{"norm": "rmsnorm", "batch_tokens": [65536, 131072, 262144], "steps": 8567}
Below are experts of layer 2 (counted from 0) of a mixture-of-experts language model. Rows are named router (the router's row for the expert), up (a neuron's input weights, with its number), down (a neuron's output weights, with its number) and show model dimensions 0-159. Each number is 200 + 20 x the weight over its row's rms, rounded and kept within 0 to 999.
After each expert's rows: "comes before" lists some tokens at least twice as common just after its tokens as in all text. This comes from a sample of Wikipedia text that the model never trained on. Tokens count by the router's weight.

# expert 242
router,237,192,194,221,214,239,224,160,186,201,175,214,200,198,192,214,187,204,183,218,182,194,183,207,201,195,192,190,218,201,210,190,187,169,211,195,217,225,204,203,176,209,225,214,198,215,222,224,186,195,199,203,217,182,172,221,199,219,227,202,205,219,203,192,206,179,218,182,224,199,195,180,196,224,179,189,173,178,225,167,221,231,233,213,180,229,195,229,167,199,232,226,186,190,184,165,179,188,201,240,256,217,190,210,237,205,192,189,189,194,183,224,216,231,193,164,219,147,203,218,202,170,199,224,212,165,206,181,218,176,198,192,236,194,203,182,206,192,199,207,182,178,219,186,200,240,184,185,194,192,170,216,208,183,172,189,194,162,192,189
up0,229,180,184,178,197,213,175,202,173,198,204,240,179,211,173,184,218,206,219,183,220,186,233,240,213,229,210,212,206,220,169,215,181,174,190,202,202,217,193,202,210,217,205,199,209,184,219,203,196,228,203,188,217,187,204,193,195,181,207,216,176,183,228,188,209,218,217,173,197,197,194,221,209,191,202,177,188,250,204,183,196,200,193,188,194,177,217,176,208,197,206,203,186,224,194,190,189,196,134,170,188,179,224,213,187,196,153,206,210,211,180,210,233,170,189,169,229,217,220,179,221,188,184,208,216,167,216,192,183,208,208,219,165,187,200,184,203,188,192,196,243,226,228,248,193,212,212,233,199,211,194,194,220,212,163,218,144,204,182,200
down0,210,192,145,182,189,206,212,174,206,205,193,171,223,202,180,216,152,191,186,229,185,238,214,204,199,158,165,197,199,221,192,198,206,220,185,188,207,201,223,202,137,190,215,189,187,176,184,190,155,208,251,211,167,230,180,215,241,179,176,166,192,185,227,162,189,214,192,216,218,198,173,187,195,178,165,232,200,182,211,183,173,187,195,207,188,211,214,194,221,206,195,216,213,183,220,178,245,163,200,216,212,214,170,216,176,187,192,197,200,202,197,213,203,191,172,214,212,173,202,225,185,212,232,178,159,180,193,235,172,193,205,187,224,206,230,244,200,211,188,225,193,165,198,177,190,224,195,169,223,212,218,211,226,210,166,213,187,191,187,180
up1,188,184,165,201,197,210,196,214,174,215,182,192,233,206,239,191,185,231,235,170,233,182,210,199,184,200,181,215,190,173,204,212,236,177,184,173,211,203,212,164,223,209,227,183,210,205,223,222,223,224,189,211,227,181,215,191,174,219,211,186,209,225,225,191,211,169,168,190,200,212,232,192,148,189,171,206,204,211,188,182,215,218,203,191,208,193,197,185,178,178,236,183,218,215,205,211,204,209,196,185,182,196,227,220,205,223,218,198,177,185,171,241,220,236,187,205,222,161,214,208,207,194,209,195,205,225,203,217,204,209,175,181,191,210,186,191,213,216,180,224,193,196,207,215,208,172,239,203,184,244,238,187,180,223,191,199,184,212,185,195
down1,184,207,199,190,217,206,199,190,184,194,227,190,177,217,219,223,216,209,219,205,185,197,193,185,205,226,203,209,205,170,166,192,184,184,215,200,209,218,247,202,185,187,245,210,230,191,196,198,197,223,173,204,179,224,201,204,191,213,178,170,241,242,205,204,228,189,180,194,177,182,222,203,195,204,252,198,203,180,223,229,200,225,201,240,188,196,224,170,191,230,174,197,206,181,161,176,190,222,179,222,188,201,210,196,228,183,223,210,192,215,234,208,171,198,192,198,184,229,207,192,215,206,220,215,219,196,194,190,190,202,195,193,217,174,213,226,178,166,203,234,180,191,224,206,177,213,217,249,225,171,210,244,155,175,182,228,200,207,175,150
up2,206,175,190,219,213,257,215,207,204,167,201,187,197,201,204,204,199,174,199,181,197,174,186,198,213,214,208,229,198,210,205,204,180,242,213,197,229,216,200,202,184,181,220,193,220,198,180,212,158,224,183,164,227,186,215,175,190,199,202,208,236,181,196,238,181,190,185,213,198,198,195,200,146,197,185,183,188,212,202,249,222,194,205,215,217,217,184,205,205,174,189,212,190,210,207,192,191,221,186,185,187,206,224,214,207,184,195,176,217,187,205,169,205,197,186,204,206,180,222,204,190,198,234,192,182,233,206,191,177,190,220,216,239,193,193,189,160,204,156,200,210,259,220,156,217,201,160,198,187,182,158,208,221,170,178,197,178,216,182,185
down2,183,227,222,208,199,218,221,191,208,199,205,213,204,194,211,177,224,207,193,265,201,215,226,208,178,179,172,198,198,174,217,182,182,153,177,191,201,195,231,188,207,188,203,175,180,199,217,232,231,192,226,210,206,233,180,239,200,188,209,182,194,193,210,168,189,209,243,214,194,209,215,182,225,220,199,208,176,189,193,166,195,204,247,182,221,156,213,196,213,198,193,206,192,190,203,195,235,169,168,204,218,184,240,173,217,236,220,222,171,190,196,222,200,162,171,182,204,237,202,195,196,195,196,195,186,202,184,184,194,228,216,170,217,213,199,212,165,197,213,199,190,202,182,218,194,205,248,223,200,209,223,221,190,215,189,213,207,182,203,227
comes before: " ", "0", ".", "1", "2", "3"

# expert 251
router,214,230,191,208,169,215,206,189,189,210,154,196,196,213,214,213,214,195,156,184,170,203,183,198,189,221,169,219,204,202,158,208,165,195,180,172,213,202,166,197,155,204,177,208,175,205,165,194,191,167,202,193,217,196,240,215,163,180,189,192,217,211,230,164,192,180,247,220,192,231,170,199,200,208,157,217,201,155,217,145,237,192,201,210,208,227,211,190,197,212,175,186,191,209,217,183,209,211,191,218,211,191,222,206,224,209,193,206,208,195,194,185,214,242,231,214,211,214,206,175,174,185,194,232,214,201,208,193,241,213,193,211,238,218,205,235,205,179,216,204,207,165,190,187,194,167,212,198,208,202,246,213,186,200,176,199,210,199,208,187
up0,207,201,198,205,215,197,189,196,200,188,196,221,188,184,201,191,221,192,202,214,208,173,217,188,214,221,214,207,200,243,176,220,166,184,201,210,214,204,204,182,211,180,191,187,213,186,219,208,194,207,204,209,188,189,202,222,192,180,221,183,154,205,210,198,205,176,232,169,179,166,205,213,201,200,180,192,206,251,223,182,196,199,176,180,203,130,216,185,194,224,215,175,203,224,207,168,204,190,151,185,223,177,224,214,218,203,192,186,223,213,204,187,198,201,195,181,220,236,204,165,194,226,183,195,229,202,211,181,217,200,193,212,188,187,211,201,203,204,208,184,219,228,210,204,180,214,233,247,168,188,232,202,213,205,187,206,193,174,181,186
down0,198,186,168,174,191,225,186,201,207,192,219,161,208,194,226,206,205,196,192,221,218,202,191,193,205,184,217,212,198,214,209,163,210,217,205,201,238,198,230,201,179,206,205,187,191,213,188,188,195,189,198,197,143,167,174,171,216,198,176,205,203,182,205,173,190,210,185,226,198,202,173,214,202,159,175,195,199,169,226,213,164,159,188,170,191,195,187,184,264,182,187,196,217,191,215,174,222,175,207,201,188,199,218,214,189,179,177,227,216,219,216,217,190,197,219,225,226,185,205,208,213,220,229,177,183,204,162,197,214,197,217,153,206,180,206,234,198,201,165,209,189,220,217,190,201,229,196,196,231,215,218,222,207,209,198,199,164,216,196,181
up1,207,188,170,182,182,221,194,211,155,196,193,229,250,193,184,183,200,242,214,186,221,221,196,196,197,198,180,235,192,195,188,195,244,187,186,196,161,189,196,181,188,215,218,207,219,204,207,200,218,180,214,200,198,207,202,219,186,209,189,216,229,223,231,224,207,196,139,186,198,194,211,187,190,179,181,170,228,165,196,177,207,181,235,202,205,197,199,159,172,185,214,182,198,188,219,211,215,207,188,194,195,222,245,202,194,187,209,214,199,178,198,216,189,218,191,205,200,167,208,203,189,177,243,146,235,210,200,199,177,221,207,200,187,215,226,200,197,219,190,197,200,167,248,203,214,218,221,184,192,237,241,198,192,227,185,204,190,250,201,195
down1,214,162,205,198,183,190,185,158,197,225,235,215,194,245,205,178,223,207,204,148,217,199,203,220,206,190,181,195,194,172,165,222,201,185,192,215,164,197,213,236,167,150,235,197,177,198,175,193,177,169,185,200,205,226,229,194,199,173,212,195,229,227,215,185,217,194,172,168,202,193,206,224,190,195,205,178,232,211,214,194,193,199,181,194,204,202,196,191,200,231,163,201,193,203,177,188,209,193,190,195,175,204,175,209,224,183,191,175,191,193,188,234,158,208,161,188,188,213,198,225,187,231,213,197,198,190,202,211,195,173,233,183,203,194,232,195,186,166,215,213,218,199,211,200,200,200,203,225,200,160,234,202,210,205,176,238,205,215,189,176
up2,198,200,178,205,180,229,194,209,213,188,220,198,198,208,202,197,197,166,209,185,247,182,186,195,216,222,215,243,205,191,185,202,170,238,208,213,226,217,194,210,197,228,207,198,219,188,185,223,151,201,203,166,249,181,210,175,196,184,241,188,219,179,180,231,182,212,197,242,195,216,213,199,173,200,179,198,197,221,196,231,202,186,192,195,204,226,190,218,192,191,190,191,181,213,185,178,213,239,195,209,177,203,218,240,179,174,208,173,203,214,201,186,187,209,191,220,204,179,222,202,217,201,218,198,218,192,230,186,184,209,227,237,233,199,151,202,152,187,155,214,199,252,201,182,202,187,189,207,220,203,187,193,194,191,198,195,208,201,175,154
down2,181,220,206,163,200,213,195,195,202,202,214,235,195,184,220,161,194,241,185,239,211,195,231,207,200,202,195,199,167,222,247,173,192,186,186,190,199,206,191,174,236,206,198,194,186,204,224,185,232,180,209,230,180,197,201,208,207,228,210,232,203,205,217,182,192,207,209,206,184,222,202,159,237,224,181,221,186,174,208,194,205,214,200,176,244,190,193,206,207,221,235,223,198,165,209,238,225,182,224,202,231,184,224,178,210,206,173,193,218,187,214,229,194,156,200,188,198,230,195,184,213,189,214,197,174,215,163,182,224,187,192,175,174,217,213,200,207,181,162,186,183,206,195,218,207,227,189,213,203,214,218,224,203,219,193,206,194,142,203,185
comes before: " |", ",", " of", " and", "\n", ";"

# expert 83
router,215,205,212,174,228,204,206,180,220,232,221,225,211,211,188,188,213,153,190,177,196,223,198,181,218,203,184,235,176,174,168,206,210,225,201,227,230,214,231,198,203,225,202,183,210,248,195,202,235,234,208,193,202,239,187,185,187,194,190,217,186,194,209,189,197,233,227,213,194,210,209,186,194,200,210,165,191,180,222,205,216,169,186,211,203,169,174,209,193,208,189,193,228,192,202,159,198,233,237,217,165,189,217,196,165,230,200,208,179,224,211,209,223,172,190,195,160,157,201,203,216,207,184,238,184,212,216,181,200,188,171,194,174,181,194,186,184,218,179,236,251,201,205,222,219,207,245,235,204,217,181,215,219,193,199,226,193,208,229,210
up0,201,199,187,194,212,214,191,219,179,203,224,209,175,224,178,223,221,185,207,209,212,173,242,237,227,222,214,200,191,248,179,193,173,193,205,208,230,231,198,193,209,207,198,199,186,209,237,176,187,248,227,180,204,201,200,201,196,165,218,201,186,200,215,191,242,169,229,162,168,181,191,194,218,189,217,160,198,207,220,191,174,242,190,200,195,148,214,186,181,208,220,209,201,228,164,179,201,200,171,158,189,224,207,186,235,202,195,208,174,204,168,200,189,213,196,203,236,221,179,193,185,200,212,198,249,192,210,198,194,216,222,209,191,199,213,178,185,191,204,189,195,223,191,213,147,218,182,219,171,198,195,193,166,205,181,203,174,204,201,205
down0,177,184,159,177,205,204,182,198,210,221,211,199,206,196,253,217,218,207,215,199,212,233,228,174,207,194,178,217,202,191,213,179,195,252,181,176,221,206,209,198,180,203,221,182,221,201,210,174,201,150,231,192,155,203,209,210,183,223,194,188,206,219,210,187,208,219,171,229,208,201,189,206,198,178,183,185,216,170,197,237,189,174,175,200,209,210,187,184,195,184,214,217,211,190,179,209,224,180,173,195,183,179,177,209,196,178,211,225,236,182,167,216,177,186,177,187,215,201,187,203,200,235,205,201,181,185,188,177,199,185,226,167,232,174,225,233,231,189,179,200,202,205,187,155,201,239,221,180,244,207,207,204,235,218,187,201,206,226,198,181
up1,185,189,224,205,213,227,199,201,201,194,181,224,215,189,206,188,190,208,238,198,233,189,206,197,197,188,210,221,193,177,187,180,236,156,188,216,187,214,213,181,199,198,218,212,208,175,217,193,197,202,191,223,234,185,211,227,204,225,187,190,204,203,244,208,211,204,138,198,191,195,202,187,177,168,168,173,255,156,198,163,200,232,225,232,181,232,212,172,163,191,197,168,228,171,215,236,192,191,200,191,179,199,207,183,204,196,223,188,199,177,215,226,172,201,190,177,230,190,217,213,228,206,252,211,203,201,210,194,197,209,179,202,208,196,217,188,184,218,160,191,192,214,199,206,202,196,190,173,191,248,212,174,192,199,187,204,190,222,215,186
down1,207,193,195,205,210,193,190,184,178,202,215,202,206,183,234,193,191,223,218,180,190,220,151,190,166,199,241,214,203,146,178,194,209,199,190,193,186,194,219,190,212,182,203,235,217,190,194,196,187,227,186,213,174,220,186,200,227,229,218,197,208,213,232,192,218,174,169,208,206,192,187,205,215,201,213,203,199,175,233,182,245,239,218,220,176,197,216,190,199,222,195,204,227,174,183,220,190,195,183,203,204,192,169,183,222,198,233,209,196,209,213,208,228,201,185,171,205,206,192,215,196,237,198,194,239,180,203,182,223,226,224,186,206,201,215,203,181,189,188,195,228,159,192,214,177,237,199,220,211,204,212,195,181,155,178,231,171,191,192,167
up2,206,184,180,202,192,236,183,229,202,215,208,167,217,171,192,224,201,171,219,187,238,173,205,218,199,206,203,226,209,205,196,205,170,238,204,177,214,195,191,198,218,213,220,218,213,211,213,206,180,221,180,182,226,176,179,171,191,196,212,179,221,172,200,219,177,189,206,226,195,216,190,179,148,205,172,217,189,203,205,246,195,181,171,200,221,245,201,190,172,174,200,216,196,176,181,167,193,229,212,194,174,208,242,232,191,198,204,175,193,189,212,207,180,204,206,205,182,204,221,218,212,222,239,202,199,197,201,183,218,192,200,219,229,201,194,181,164,228,184,201,210,222,232,179,205,192,180,171,187,186,195,189,180,186,202,205,179,214,190,185
down2,214,232,248,198,199,178,210,218,201,205,202,224,224,179,197,173,216,234,202,244,196,212,224,194,187,191,227,205,189,207,192,180,229,185,185,189,180,204,211,183,198,205,166,222,196,227,220,224,223,203,188,207,180,187,189,220,213,210,196,200,186,197,196,161,206,210,196,220,217,240,200,189,198,224,219,232,156,193,190,189,218,212,205,204,239,205,230,212,192,211,192,245,190,167,209,218,214,217,183,182,188,185,221,174,239,227,209,244,235,209,184,203,185,185,196,186,193,224,220,216,190,194,201,220,219,193,192,207,213,219,207,167,205,219,202,198,177,158,230,208,209,142,202,221,213,218,220,177,220,222,208,227,196,192,194,196,191,169,216,192
comes before: " with", " to", " that", " by", " the", "ing"

# expert 54
router,212,215,211,212,207,226,201,178,196,252,156,173,211,223,208,199,213,183,218,186,229,210,207,207,155,187,203,224,189,171,197,165,187,206,173,204,231,240,166,204,179,179,158,201,164,209,196,212,178,217,219,191,214,213,181,195,162,186,203,205,161,245,185,193,197,186,177,220,209,199,213,179,153,194,195,197,206,223,215,188,193,213,199,188,195,184,235,199,220,212,209,187,193,180,216,223,231,242,201,190,218,170,193,239,213,192,202,175,191,224,199,220,174,241,204,180,222,200,208,165,184,199,182,230,197,214,244,212,233,200,230,220,227,235,195,218,186,205,209,202,179,225,187,188,182,209,194,218,195,184,229,194,187,186,182,198,193,182,186,189
up4,206,216,164,192,173,193,157,203,204,192,213,198,231,206,199,223,233,191,225,185,143,219,203,200,199,217,188,200,221,210,246,185,196,239,195,179,189,218,239,181,217,222,180,232,201,182,234,180,175,180,194,192,202,211,195,192,164,216,207,212,218,198,203,213,204,191,189,192,187,212,184,214,202,191,196,234,204,183,186,266,216,184,190,183,185,182,237,223,171,199,202,175,221,211,226,208,181,188,190,208,175,162,194,215,195,191,204,165,206,215,214,199,181,158,190,222,196,187,222,212,204,233,202,205,189,217,183,198,232,193,159,218,214,185,180,245,198,155,193,168,192,201,201,198,188,202,265,209,224,179,208,200,158,204,214,222,184,197,200,168
down4,196,180,183,216,187,197,205,190,196,212,174,203,226,183,236,205,182,199,164,209,193,207,205,185,204,230,227,193,240,206,206,198,177,189,191,171,182,175,161,164,197,176,242,206,202,222,175,225,180,210,213,173,188,172,196,215,169,244,240,232,201,207,180,197,223,185,229,198,209,204,177,170,208,214,184,181,215,193,210,203,209,211,183,201,221,223,234,216,208,175,191,216,197,222,179,198,210,170,175,186,197,169,155,250,183,207,242,223,208,170,184,195,178,198,220,182,216,193,198,197,210,210,172,240,216,202,180,230,211,169,177,192,202,184,185,225,205,172,160,197,184,209,199,202,154,199,212,194,186,170,210,205,200,206,207,164,226,160,193,200
up5,201,223,240,165,183,205,222,219,219,183,158,215,189,212,230,221,175,212,232,233,204,214,172,212,193,207,200,215,200,224,190,214,210,191,182,245,185,187,177,192,198,175,200,171,203,180,173,216,205,189,153,201,216,191,216,208,186,200,210,174,210,234,179,204,244,186,157,204,157,208,194,205,182,183,179,216,210,177,205,212,220,196,174,214,187,163,205,184,233,200,207,189,216,143,233,178,193,223,179,214,214,187,196,217,201,206,219,175,171,199,233,192,186,194,201,220,180,202,211,175,195,207,180,167,217,183,203,204,203,217,218,196,189,188,235,209,212,196,200,201,217,200,235,172,215,213,191,211,232,162,200,208,174,196,189,210,218,232,197,228
down5,193,217,209,183,176,209,200,217,189,178,219,224,175,232,227,199,171,232,193,186,184,186,207,170,181,224,167,216,218,214,232,214,211,230,173,196,181,166,208,186,202,212,219,215,179,195,209,198,187,201,188,155,188,185,176,176,208,198,188,214,225,235,234,232,216,200,186,184,207,202,233,221,202,191,199,210,252,220,198,216,202,230,153,201,246,208,214,186,162,159,186,141,204,166,200,187,176,171,181,205,220,172,202,165,183,196,218,175,191,201,218,158,232,198,200,204,228,198,234,191,213,193,180,198,202,179,176,198,230,194,206,234,217,228,217,241,181,211,192,195,205,190,194,196,208,214,195,208,177,203,203,202,191,177,223,196,224,191,206,187
up6,190,227,214,183,210,217,225,169,183,237,191,236,210,214,211,196,177,211,178,207,189,209,196,229,196,194,168,194,226,163,192,200,169,221,182,195,198,198,183,217,191,193,252,225,199,197,159,197,178,187,208,193,221,208,197,184,224,186,214,219,198,176,224,188,218,209,219,195,185,213,171,197,185,214,192,226,190,175,195,184,184,218,183,197,204,200,217,197,240,199,181,212,194,182,196,206,211,174,189,225,223,220,192,192,172,235,183,205,189,149,136,216,214,218,195,186,167,141,206,212,227,186,215,179,187,175,223,219,211,194,210,193,202,197,197,205,196,199,192,224,195,223,198,180,185,223,200,176,201,200,205,187,200,194,178,207,209,170,198,230
down6,195,192,204,186,187,198,157,206,196,218,228,172,173,211,191,196,216,196,196,206,240,211,195,197,200,169,182,201,242,242,195,187,172,194,179,159,211,196,196,218,194,214,182,207,176,180,237,233,175,190,186,224,194,204,200,185,186,191,221,202,187,159,213,218,222,210,179,208,198,194,201,148,215,202,173,243,176,202,195,225,195,201,201,198,209,250,207,172,212,186,214,248,219,220,208,198,159,212,201,185,199,206,191,222,222,176,201,206,177,213,200,196,235,222,213,244,213,205,191,184,219,190,210,238,176,223,190,205,181,223,193,195,173,206,226,216,223,214,204,223,209,185,164,184,213,194,189,205,190,198,201,245,221,169,208,251,180,196,219,172
comes before: ",", "\n", ".", ".\n\n", " and", "\n\n"

# expert 70
router,220,207,212,197,173,251,202,229,210,208,187,197,206,212,209,194,207,199,178,169,218,191,213,190,223,207,211,207,193,195,195,188,177,180,191,180,239,185,175,229,185,185,193,229,171,196,177,217,175,196,224,210,184,190,201,204,209,196,208,184,228,211,197,197,186,220,179,221,178,205,207,168,149,228,193,165,211,166,165,188,206,231,178,175,217,176,183,201,199,223,209,220,213,226,214,195,222,181,231,206,231,200,208,214,206,203,214,199,171,190,199,198,181,218,224,180,196,213,181,207,239,194,183,238,223,224,226,200,202,218,197,236,187,210,181,211,194,202,166,223,189,243,188,216,198,203,200,219,232,199,184,182,208,174,177,183,236,197,164,190
up0,193,205,197,194,235,234,208,206,190,189,179,228,197,207,214,221,215,179,197,212,206,184,223,217,211,258,218,195,208,255,174,232,166,166,217,216,222,205,183,202,206,206,194,221,210,186,210,207,202,225,224,197,195,198,195,201,246,148,217,212,191,201,220,202,194,210,214,199,184,193,210,197,216,193,215,162,191,232,209,172,177,207,188,193,217,111,235,184,215,224,242,209,213,199,186,193,213,209,157,168,188,208,235,229,235,209,193,187,208,203,209,208,194,158,163,193,215,223,207,194,210,170,176,208,189,201,219,191,164,216,226,218,189,178,222,171,203,185,210,212,204,243,196,204,194,197,214,222,175,194,208,198,210,195,163,229,214,227,179,189
down0,196,200,155,186,199,190,172,210,189,244,224,156,219,194,249,211,177,185,240,200,219,220,206,189,209,196,209,199,237,207,215,192,252,186,200,182,209,189,203,207,186,215,205,235,188,206,205,200,165,207,172,193,161,192,225,201,204,204,185,181,229,189,247,183,222,219,193,200,232,184,181,202,193,209,186,198,224,180,187,181,172,186,228,173,194,195,203,180,204,206,175,220,195,209,183,197,220,176,189,203,196,189,179,191,214,200,198,247,201,203,209,214,186,188,194,230,167,189,217,208,209,190,220,213,212,193,194,212,189,167,190,158,178,176,207,208,183,207,204,236,216,174,179,172,210,233,221,183,211,177,194,224,222,210,214,197,186,222,176,181
up1,200,169,167,210,220,237,184,207,184,196,218,200,260,235,204,167,194,199,249,169,208,197,204,187,182,180,179,206,228,182,216,190,234,164,183,200,192,185,236,205,189,223,203,196,219,179,225,203,202,184,213,191,205,213,207,189,188,217,213,206,239,211,216,183,226,194,152,174,196,188,228,193,165,169,209,210,239,188,217,181,184,199,203,217,207,187,189,188,170,214,202,174,183,187,215,231,207,240,182,193,203,180,210,183,226,200,218,177,168,177,188,227,193,223,187,171,206,150,218,206,206,181,199,186,205,203,225,231,179,194,204,194,194,197,213,202,200,226,189,215,180,184,196,200,184,211,204,162,193,223,199,196,184,211,181,203,187,227,198,182
down1,216,177,188,166,220,239,187,172,165,212,248,209,211,208,215,190,195,196,220,162,219,195,200,156,205,199,186,194,229,180,194,203,195,193,195,220,160,202,243,248,192,192,211,186,218,183,182,231,176,189,190,181,180,212,213,190,191,200,199,190,234,186,210,187,181,182,193,196,206,164,197,203,193,182,250,203,225,211,221,186,203,229,234,219,216,209,196,173,193,224,174,202,201,201,189,201,179,176,194,180,187,190,173,199,209,198,189,221,208,200,174,219,189,202,174,182,207,220,176,165,161,254,179,194,201,194,174,207,183,177,205,193,145,208,212,202,217,177,236,209,195,200,193,223,228,210,215,199,210,196,204,199,218,182,169,235,184,189,174,160
up2,215,192,187,210,210,198,186,195,224,198,207,184,186,183,193,205,211,187,201,181,224,169,192,222,210,214,175,218,223,214,187,211,191,235,173,210,242,202,190,207,199,207,204,204,192,212,197,229,190,197,215,152,231,195,196,162,189,181,192,188,204,173,193,212,189,204,210,211,190,190,201,202,132,232,165,197,201,197,238,274,205,173,191,190,216,224,191,206,181,175,183,218,189,212,215,156,204,217,200,202,210,217,211,243,222,178,192,148,209,154,233,221,196,218,212,200,185,192,221,198,200,196,207,201,213,211,202,198,207,174,218,242,265,194,186,198,197,204,177,217,227,232,221,211,183,194,156,211,205,190,194,213,204,185,180,201,190,207,185,187
down2,166,198,217,165,210,173,217,189,195,198,193,228,187,169,192,172,197,241,201,221,179,213,246,176,219,181,203,218,165,213,217,186,205,174,172,188,189,202,209,191,210,174,198,212,196,224,196,207,220,193,213,208,173,220,217,250,177,245,199,235,197,196,237,193,199,210,218,211,193,225,198,212,252,216,222,185,185,173,199,190,230,164,193,197,227,192,186,209,201,211,218,215,162,203,203,176,228,200,209,189,220,187,219,206,242,247,171,203,225,158,188,223,196,192,229,203,207,240,173,181,174,215,204,182,227,218,162,201,210,218,188,160,192,212,236,223,221,201,211,163,202,189,199,205,232,193,197,208,198,229,225,199,217,214,208,227,205,172,223,228
comes before: ",", " and", "'s", ".", ".\n\n", "\n"

# expert 5
router,190,187,187,196,181,167,219,211,184,161,221,191,231,207,207,215,219,212,181,228,194,206,185,181,178,181,205,152,246,191,198,188,213,178,194,224,218,246,170,192,192,222,168,201,154,221,182,211,211,224,204,198,204,211,168,236,168,182,174,211,196,225,209,169,200,172,227,160,212,196,194,204,218,195,190,203,186,175,221,165,209,201,217,233,189,240,225,216,204,235,201,217,184,223,198,207,192,201,232,169,248,160,201,192,226,206,211,196,209,160,196,224,174,218,217,174,217,208,223,216,212,212,200,223,212,196,211,181,220,207,212,218,209,191,222,233,211,205,219,172,204,178,183,187,208,222,193,184,224,208,191,197,177,196,203,196,225,204,203,206
up0,207,166,203,202,189,226,167,217,186,212,218,197,179,210,212,204,201,183,194,209,194,203,207,194,207,199,202,208,203,240,189,234,188,203,206,230,219,203,233,185,218,225,182,198,219,186,205,159,181,238,248,190,171,192,196,217,201,200,196,202,164,212,211,194,213,185,233,165,164,208,204,199,216,188,203,193,187,212,206,179,181,240,212,163,189,128,205,201,215,199,213,229,191,214,191,212,196,206,149,214,199,180,217,214,220,200,213,185,202,209,210,179,200,189,199,188,218,213,185,170,202,194,227,191,216,201,236,206,202,199,210,207,210,211,220,183,182,164,238,186,199,209,213,204,172,202,212,215,170,188,205,202,181,176,178,204,182,176,179,208
down0,185,185,201,169,182,194,194,163,189,209,220,168,181,203,177,236,173,207,186,224,192,211,245,186,197,168,224,204,229,208,211,208,212,219,196,181,189,209,207,198,160,198,188,208,212,188,197,207,183,187,177,208,162,198,200,171,223,232,169,194,213,172,214,196,173,225,202,223,185,172,194,204,170,191,202,199,186,179,230,205,158,161,222,168,243,222,196,204,205,190,226,229,181,220,183,185,230,202,177,175,179,210,191,205,185,184,147,200,206,207,181,218,217,190,208,225,203,187,194,194,225,187,242,188,208,184,196,193,215,203,216,181,208,206,238,215,208,207,206,182,219,214,214,197,208,223,221,182,202,196,225,209,213,198,158,198,212,222,181,187
up1,177,178,165,208,206,241,180,205,179,213,191,209,230,182,202,159,186,223,248,162,244,189,211,199,199,207,195,198,186,182,181,189,213,177,206,187,204,213,216,172,231,212,213,191,203,173,211,228,211,210,198,242,249,210,213,207,185,225,218,195,216,244,228,187,201,199,152,179,182,198,231,189,152,174,169,210,229,195,197,179,219,213,212,211,209,198,189,189,158,176,212,169,234,207,220,215,202,210,204,231,186,191,233,217,200,183,210,172,198,197,184,231,190,235,181,192,185,157,232,231,210,184,204,185,226,195,219,183,204,198,179,223,199,199,210,207,222,220,191,185,193,177,229,203,214,184,229,160,185,208,225,167,193,211,208,191,197,232,201,187
down1,218,189,190,154,214,170,201,192,214,198,229,192,211,225,216,192,210,208,223,167,206,194,188,222,213,234,171,202,207,163,174,190,174,187,210,192,186,236,205,222,167,179,266,185,201,218,204,201,190,210,188,188,200,201,188,185,180,193,208,201,240,206,188,207,211,209,186,165,188,184,216,200,203,170,213,184,216,236,212,215,210,231,188,193,201,207,198,201,203,219,165,162,224,176,188,197,211,212,194,203,188,176,184,185,187,200,183,181,200,233,215,239,191,204,197,174,173,241,196,197,198,215,175,222,215,162,204,192,196,198,209,163,221,165,211,218,173,166,186,196,223,187,215,209,218,231,199,228,204,154,210,203,196,156,209,227,172,212,209,169
up2,202,195,163,183,184,218,194,194,211,194,240,172,212,203,189,225,216,179,202,176,204,167,200,234,223,225,211,219,199,202,176,229,146,266,230,228,233,202,173,224,189,185,193,187,189,186,160,231,148,216,189,191,236,204,224,187,215,186,215,199,217,179,207,216,183,180,177,218,200,201,204,199,151,177,187,170,192,190,181,203,214,175,198,187,208,222,206,211,187,153,204,213,206,199,205,187,188,220,207,209,205,231,204,217,202,184,215,179,188,157,225,176,184,209,209,233,190,203,210,191,213,203,228,193,174,224,222,192,177,168,190,232,211,201,191,207,162,199,178,241,199,248,215,151,222,175,179,184,204,188,170,210,207,179,184,222,215,215,195,179
down2,195,187,206,185,187,197,208,217,219,184,210,209,201,188,195,161,249,187,209,199,210,222,194,230,210,186,191,228,197,204,217,175,201,167,187,160,178,194,179,197,196,162,176,212,162,211,202,200,209,201,188,202,198,185,203,219,187,210,232,206,187,195,219,163,191,217,228,212,189,233,191,199,206,226,211,248,185,216,196,163,234,212,192,169,197,171,203,208,230,240,236,203,209,216,208,222,222,196,187,194,226,213,223,185,224,237,195,229,201,196,189,186,181,187,192,199,195,248,171,202,198,187,176,213,183,207,161,211,214,207,182,180,188,230,239,213,165,187,195,194,184,205,211,212,196,179,199,184,179,222,214,201,199,190,189,212,199,171,195,196
comes before: " ", " |", "0", "%", "7", "8"